config.yaml
n_layer: 15
d_model: 320
balance_bias: true
head_dim: 64
vocab_size: 21315
norm_eps: 1e-06
init: "uniform"
init_std_up: 0.0269
lr_mult_o: 4.0
lr_head: 0.00597
doc_mask: true
train_tokens: 298000000
steps: 4548
Below are experts of layer 7 (counted from 0) of a mixture-of-experts language model. Rows are named router (the router's row for the expert), gate (a neuron's input weights, with its number), up (a neuron's input weights, with its number), down (a neuron's output weights, with its number) and show model dimensions 160-319. Each number is 128 + 32 x the weight over its row's rms, rounded and kept within 0 to 255.
After each expert's rows: a language model's description of what the expert responds to. This comes from a sample of Wikipedia text that the model never trained on.

# expert 10
router [101 139 179 148  91  77 151 101  99 196 115 111  70 129 150  92 123 127 179 119  62 157 114 145 128  70 147 136 172 112 154 160 124 162 116 147 130 132 145  86 139 119 182 147 109 156 129 139 106 182 154 129 126 107 124  91 116 121 163 115 125 104 120  81 185 140 151 126 102  66 156 168 150 151 139 106 158 139 144 146 154 149 120 134  83 154 107 163 123 114 160 123 127 132  84 162 106 119 122 186 108 125 182 108 161 150 144 108 135  49 156 147 159 143 133 108 118 138 129 141 164 112  90 241 106 115 130 155 128 171 127  91 128  85 120  95  68 157 175 175 151 136  69 135 159  86 106 174 155 118 144 167 181 142 224 140 157  65  90 179]
gate2 [107 138 115 171  83  91 105 107 122 157 113 165 143 139 141 130  93  97  69 217 196  77  90 117 170  93 177 104 144  79 148 137  76 250  82 134 119 122 116  52  86 161 188  90 106 133 143 125  98 137 115 141  94 112 141 122 186 167 107 158 109 135 150 102 142 110  95 119 192 100 109 121 180 176 143  98 179 106 103 170 133 147  94 108 173 108  46 153  98  91 104 110 132 163  73 219  73 128  94 128 185 106 159  63 146 127  91  90 142 132 138 141  94 107 138  97 143  85 125 131 137 142 106 147 104 130 125 107 121  88 161 113 193 121 144 126 148 115 127 173 102 122  31 134 160 146 115 152 103 107 108  95 160 114 156 156 116  95  82 162]
up2 [169  79 157 155 180 187 134 147  79 139 125  83  98 136 163 167  83  77 189  79  71  67 144 175  62 109  90 101 159 157 107  94 160 121 148 175 117 130 127 107 108 105 142 113 162  99 120 136 138 128 144 118  90  96  90 150 118  78 155 126 135 199  77 157 106 182 188 109 116 180  89 116 129  94 137 127 144 166  87 166 146 122 152  82 114 125 175 138 179 136  92 122  90 145 140  83 163 136 113 132  92 148 112 173 115 141  70 189 115 164  89 115 120 173 172 104  89 142 157 100 119 129  84 131 143  86 106 123  83  85 120 129 142 164 167 109 118 138 145  69 115 108 188 128 126 149 125  89 110 135 144 153  76 189  71  89 114 181 152 104]
down2 [146 134 148  99 175 123 154 109 119 108  52 166 154 152 176 143 148 184 176 153 119 135 118  91 112 135 143 137  65 115 152  94  68  80 187 149 110 111 205 136 116 124 151 120 209  50 106 147  91  84 185  55 164 159 156 114 145 134 141  98 109  86  83  92 146 155 138 120 118 147 101  59 134 131 112 142 119 163 107 139 185  98 166 193 183 157 138 144 105 162 135 127 159 137 114 112  82 137 120 166 157 132 146 111 126  81  95 118 153 133 140 108  84  96  80 145 134 110 122  91 147 100 137 165 174 133 118 130  70  88  97 165 103 136 162 136 146 160 138 126 113 115 102 158 156 153  84 110 119 109  79 136  86  80 164 140 142 162 139 147]
Sentence ends, headings, mid-number tokens. Sentence-final periods, closing heading markers (== ===), decimal points, and word-piece continuations inside names in sports tables, such as Waw(rinka), Haw(n).

# expert 24
router [114 168 133 106  84 142 149 168 123 161 147  82  78  97 131 132 136  77 113  92  99  95 119 204 138 122 136 114 117 179 133 101  64 146 140 166  70 154 126 112  83 196 206 192 114 134 139 135 142 128 124 141  87 107 146 151 145 189 120 150  60 104 113 122 146 134  95 143 105 141 152 128 158 137 160  84 135  91 150 148 149 163 183  50 112 110 174  76 104 114 106 114 159 149 146 190  96 139 126 147  53 138 138 120 142 181  53 119 138 139 136 139 150 135 128  94  71 139 116 147 113 126 151 125 128  63 167 154 171  71  87  51 114 125 143 140 157 107 180 113 109 124  48 112 181 118  71  91 181 103  98 123 132  95 139 174 138  61 111 190]
gate2 [176 105  86  97 194 173  68 159  81 172 103 145  89 104 111 133 170 137 118 140 111 200 185 165 119 161 119 133 143 175 163  83 103 161 160 133 100 115 123 111 127 128 133 157 109 163 138  72 149 113 132 174 153 178 159 152 150 164  89 120 163 156 120 133 180 137 152 148 180  81 171 142  94 144 122  87  79 108 139 139 170 106 141 168  79 110 109  76 134 154 122 175 135 114 148 118 167 113 100 107  83 112 136  71 124 122 147 150 169 123 120 164 127  46 134 177  66 124 121 128 114 163 133 179  29 139 111 178 156  95 148 106  69 161 123 137 114  68  89 139 107 129 164 173 106 130  89 132 143  93 115 128 182 112 216 144 130  98 155 130]
up2 [116 113 181  94  79 112 118 118 169 138 138  86 178 163 102 161  98 106 152 173 122  93  86  62 150  73  84 157 120 105  96 133 137  88 138 151 164 131 123 121 131  96 120 124 129  68 117 152  85 151  95  95 123  76 155  73  81 108 108 102  89 133 106 131 150 113 123  97 110 190 100 103 123 129  99  91 183 123 132 166  77 131 183  84 192 129 178 185 142  77  81  93 188 129 144  98 140 159 163  79 158 105 118 168 185  91 104 133 111 136 112 120 163 164 144  87 144 109 110 116 161 130 122  66 183 130 109  79 115 155  90 167  92  98 133 139  86 189 107  99 109  75 107 141 118 130 143 191 139 146  98 133 128 180  69 111  82 126 136  80]
down2 [132  88 185 129  46 161 122 111  97  81 158 110 103 161 121 155 113 154 195 160  99 138 115 164  80 144 155 103 138 146 107  87 140 134 132 123 154 161 184 188  70  93 141 120 141 160 151 164 134 124 152 139 120 121 115 128 148  73 112 130 137 100 151 131 164  93 158 141 164 112 115  80 113 114 132 146 120 135 106 147 157 177 131 113 212 131 130 150 165 128 157 218 112 222 146 145 136  58 109 122  62  93 134 141 145 134 148 126 141 150  42 139  69  71  94 104 145  44 198  88 163  87  88 190 128 143 162 138 139  76 162 132  94 157 178 136  57 160 185 106 127 138 141 140 160 169 132 167 133 139 111 178 112 156 154  80 100 110 170 161]
Newlines after headings. Line breaks after section headings like ==Background== and at paragraph or list-item ends, plus quotes and clause words like because, However.

# expert 28
router [ 74 114 159 105  78  81  96 153 136 142 154  77 106  95 138 146  65 146  69  80 148 138 120 129 139 114 124 153 149  60  91 150  57 167  66 179 142 121 153 107 140 101 181 226 151 112 117 175  79 136 114 129  73 172  74 102 136 114 131 133  88 117 129 115 125 174 107 135  91 106 129 173 147 101 133  85 147  98 128 148 206 191 115  72 165 127  93 121 138 153 121 141 118 185 150 117 133  82 153 140 114 132 122 108 138 170 145 167  79 132 108 155 131 133 119 192 104  80 123 118  78 144  66 117 140 108 184 142 106 148 122  85 102  60 132 109 176 127 147 155  66 107  73 119 178 118  44 134 157 111 195 116 165 182 166 105 163 107 128 107]
gate0 [129 131 144 150 152  84 148  87 113 128 168 155 110 147 164 157 156 120  36  93  96 178 118 143 147 126 128 118 162  92 109 160 171 144 113 105 129 151 147 101  93  84 189 108 110 128 174 174 158 114 103 107 110 185 100 101 162 133  86 131 101 124  95  99 109 112 158 120 116 117 135 170 147  89 146 192 129 103 136  66 152 104  94 157 134 107 145 119 153 131 168 111 122 120  34 138 121 138 161 185 193 150 137 229 103 144 107 109 105 138 156  92 105  75 106 145  91 111 123 162 117 104 134  79 155 169 213 123 124 111 112  84  73 110 160 138 150 220 180 132  99 147 131 129  89  84 123 143  83 103 168 135 112 183 197 108 141 133 134 157]
up0 [ 75 131 136 126 107 148  87 174 117 116 123 143 154 135 166 127 157 134 132 140 141 139 126 125  93 176 132 120 153 117 159  87 134 138  76 114 103 158  88 139 164  59 149 115 101 133 146  71  92 159 105 134 115 143 135 181 100  36 116  93 102 119 154 123 150 152 134 187 120 188  58  80 126 126 123  80 113 157 128 168 117 103 124 142 161 183 124 100 129 135 121 165 112 103 186 166 114 152  41 181  80  87  96  48 147  69 154  99 140 171 118 133 137  76  71  87 111 110 151 163  82 128  65 114 158  83 135 136 146  96 130 155 141 132 117 186 163 102 134 107 185 120 147 165 128 164 127 109 119 154  85 164 179  81 128 197 108  98 116 117]
down0 [ 92 185 103 149 118 123 129 113 147 139  99 106 144 183 139 111 111 138 129 100 127 163  99 122 214 135 110 181  88 112 149 194 184 124 182 124  91  64 118 150 107  93 142 119  72 130 145 106 106  90 173 139 140  86  93 119  64 133 139 127 132 170 172 120  38 137 127  77  83 195 127 145 109 107 127  79  50 115 139 195 163  91 165  98 118 184 170 140 114 143 107 127 159 123 125 122 144 143 181 174  78 130 157 156 116 208 210 113 149 146 143 134 136 118 147 157 118 129 111 150 155 162 119 144 144  80 110 149 134 166 112 140 145 118  99 175 112  94 119 137  60 161 175 130 100 142 137 163 130  86 127 111 126 125  89 194  93 181  55 145]
Biographical verbs, commas. Commas and main verbs in biographical or descriptive sentences after a subject, e.g. he came, is, became, died, located.

# expert 0
router [105 119 198  98 105  73 124 102  88 151  86  62 131 154 131 106  93 129 143 154  94 151  96 149 119 153 153 154 157 113 186 125 162 189 111 159 142  94 178 108  98 130 212 169 145 156 126 149 122 163 149 143 129 120 142 115 114 112 135 123 104 124 119  75 172 218 130 108  93 149 135 198 147 137 135  83 155 108 164 164 139 136 160  96  94 159 172 162 161 151 158  98 138 170 118 135 118 110 111 171 164 100 172 124 135 137 131 127 114  44 104 113 161 105 153 104 115 121 125 147 110 106  93 167 101 120 186 211  91 153 118 149 102  63 104  98  95 146 175 155 113 106  92 129 165  45 138 148 139  83 146 181 151 136 150 106 152 146 100 158]
gate2 [133  91 182 128 153 125 166 114  97 145 144 162 137 181 106 109 147 107 108 122 117 144 165 134 103 115 126  99 143 125 118 162  87 170 156 151 160 149 151 152 148 110  95 105 105 158 103 175 126  94  96 154 128 106 199  91 105 211 122 155 151 101 120 168 162 142  72 200 151 110 103 128 126 189  88  83 189 112 139  95  78 154  93 133 145 103  89 145  73 142 199 119 148 130 149 132 115 116 164 153 100  98 106  93 150 117 113 175 116 164  93 148 106 141  99 160 104  86 137 155 168 147 139 116  81  80 159 127  89 150 105 140 142 137 176 109 155 174 107 162 169 139 152 145 164  67 102 103  97 121 135 148 172 115 211 127 135 132  97 142]
up2 [115  90 160 117 147 128 155 143 144 162 147 168 140 154 117 156 203 150 134 144 128 176  85 134 110  52 121 149 102 104 139 167  79 170 169 130 135 114 139 183 161  90 129 126 141 178 100 124 130 120  60 127 182 119 205  96  57 211 118 124 105  94 119 117 159 144  90 155 130 106 117 123 153 129  79  79 180 136 173 111 143 117 122 126 136 132 132 123 112 198 161 113 129 145 135 150 112 128 138 167 113 113 158 108 138 181 126 159  72 166 118 109 122 142  80 141 166 141 153 123 132 142 139  98 153  58 171 150  71 127 126 130  76 118 169  84 153 143  79 154 131  82 145 155 130  54 151 157 119  98 150 174 130  95 153 143 116 140  98 117]
down2 [104 103 124 107  89 135 155 127 133 145 155 161 170 119 110 125 134 117 130 153  93 124 118 102 105 126 140 143 113 115 174 107  79 155 104 123 152 105 124 161 196 146  84 164 143 117  86 154 159 211 180 188 149 120 106 140  48  79 124 139  96  85 146 128 127 130 154 170 133 129 138 112  63 151 110 128 137 119 126 153 196 171 145  59 136  70 121 119 163 131 114 125 142 169 170 142 115 172 140 144 178 151 105 103 110 107 172 220 163 127 160 176  98 173 130 179  56 115  71 135 184 134 157 118 100 121  94 115 127 149 120 136 176 105  87 139 146 118 102 114  77 108 138  77 102 129 112  90 107 137  70 146 114 202  95 177 222 146 132 181]
Sentence-ending punctuation. Periods, colons, closing parentheses with periods, and dashes ending sentences or titles, e.g. ")." in prose, "Mad Max: Fury Road", "Family:".

# expert 25
router [ 98 173 120 135 116 100  83 191 159 110 103 117 104  63 113 162 114 131 133 106 120 112 150 170  92 130 179 196 121 130 119  83  21 131  79 145  95 127 163  97 138  74 146 202 114 206 136 140 107 164 116 134 133 122 137 108 100  98 138  87  61 151 186 132 173 137 116 100 130  79 134 136 139 182 140  92 132  89 155 136 141 133 133 138  96 113 181 115 119 162 122 138 148 148 115 140 148 138 128 138 112 153 136 120 137 125  73 195 133 125 153 210 124 103 147 149 150 133 147 108  96 155 147 173  91 139 126 179 149  99 131 139 126 135 131 142 117  80 151 190  59 129 102 110 107 110 120 106 221 106 146 153 131 102 148 109 163 124 171 174]
gate0 [ 96 152  46 106 126 146 160 143 181 124 108 118 135 127 119 184 103 130 139  83 133 131 139 145  20 118 137 107 181 131 125 101 146 162  75 147  93 147 152 101  94 106  45 109 146 113 147 121 160  74  99 168 123 115 168  88 112  33  91 125 115 126 123 120 143 117 144 105  93 110  78 125  99 156 113 120 124 135 166 124 111 104 112 122 153 189 150 150 113 169 104 127  72 131 133 103 102 108 131 100 120  70 153 107 113 153  82 123  86 110  89 126 113 153 120 126 144  91 214 169 155 145 125 138 162 110 109 139 132 173 172 134 148 102 104  84  97  83  83  75 150 164  89  95 108 153 143 182 100 130 192 154 122  94 138  72 111 109 179 197]
up0 [197 147 151 119 130  96 126 179 116  88  72 114 109 126 137 101 161 143  50 164 182 116 103 121 122 151 141  93 134  90 119 155 151  94 129 136 130 129  74 149  98 117 118  95 183 150 101 104  70 111 226 120 116 113 141 115 167 137 104 134 136 178 151  77  93 128 124 182 113 105  82 118 108 124 151 152  57 152  77 161 153 139 119 117 110 146 161  59 184  52 143 173 137 169 101 149 123 126 102 119 119  83 140 107 138 148 130 174 105  94 124 103 102 153 157  66  82 113 144 131  73 108 166 134 106 124  88  84 131  61 152 141  99 127 130 151 111 135 120 149 123 139 128 150 134 178 154  83  95 203 159 115  87 144  88 158 150 130 135  79]
down0 [144  93 120 165 150 123  81  79  92 140 106 138 150 112 143 155  93 127  97 128  47  97  88 165  95 112 117 139 146 165 212 187  43  61  68 147 152 161 141 171 139 134 155 128 150  82 163  80  91 100 139  96 134 129  74  80 135 149 139 179 160 142  96 115 139 109  77 118  83 121  87 122 140  97 167 120 115  48  98 107 182 135  84 146 241 190 117 116 118 103 160 129 195 149 142 170 158  75 139 135  90 158 139 146  80 156 116 101 122 185 163 123 155 117 107  48 103 138 189 104  91 157  90 114 125 117 109 137 135 122 114 112 129 141 155 125 167 166 135 102 139  64 141 102 120 143 158 134 130 130 128 150 152 114  87  38 111 100 136 144]
Descriptive word endings. Adjective and participle suffixes and descriptive nouns, mostly in species or technical descriptions, as in gloss-y, sess-ile, hair-ed, and bas-al.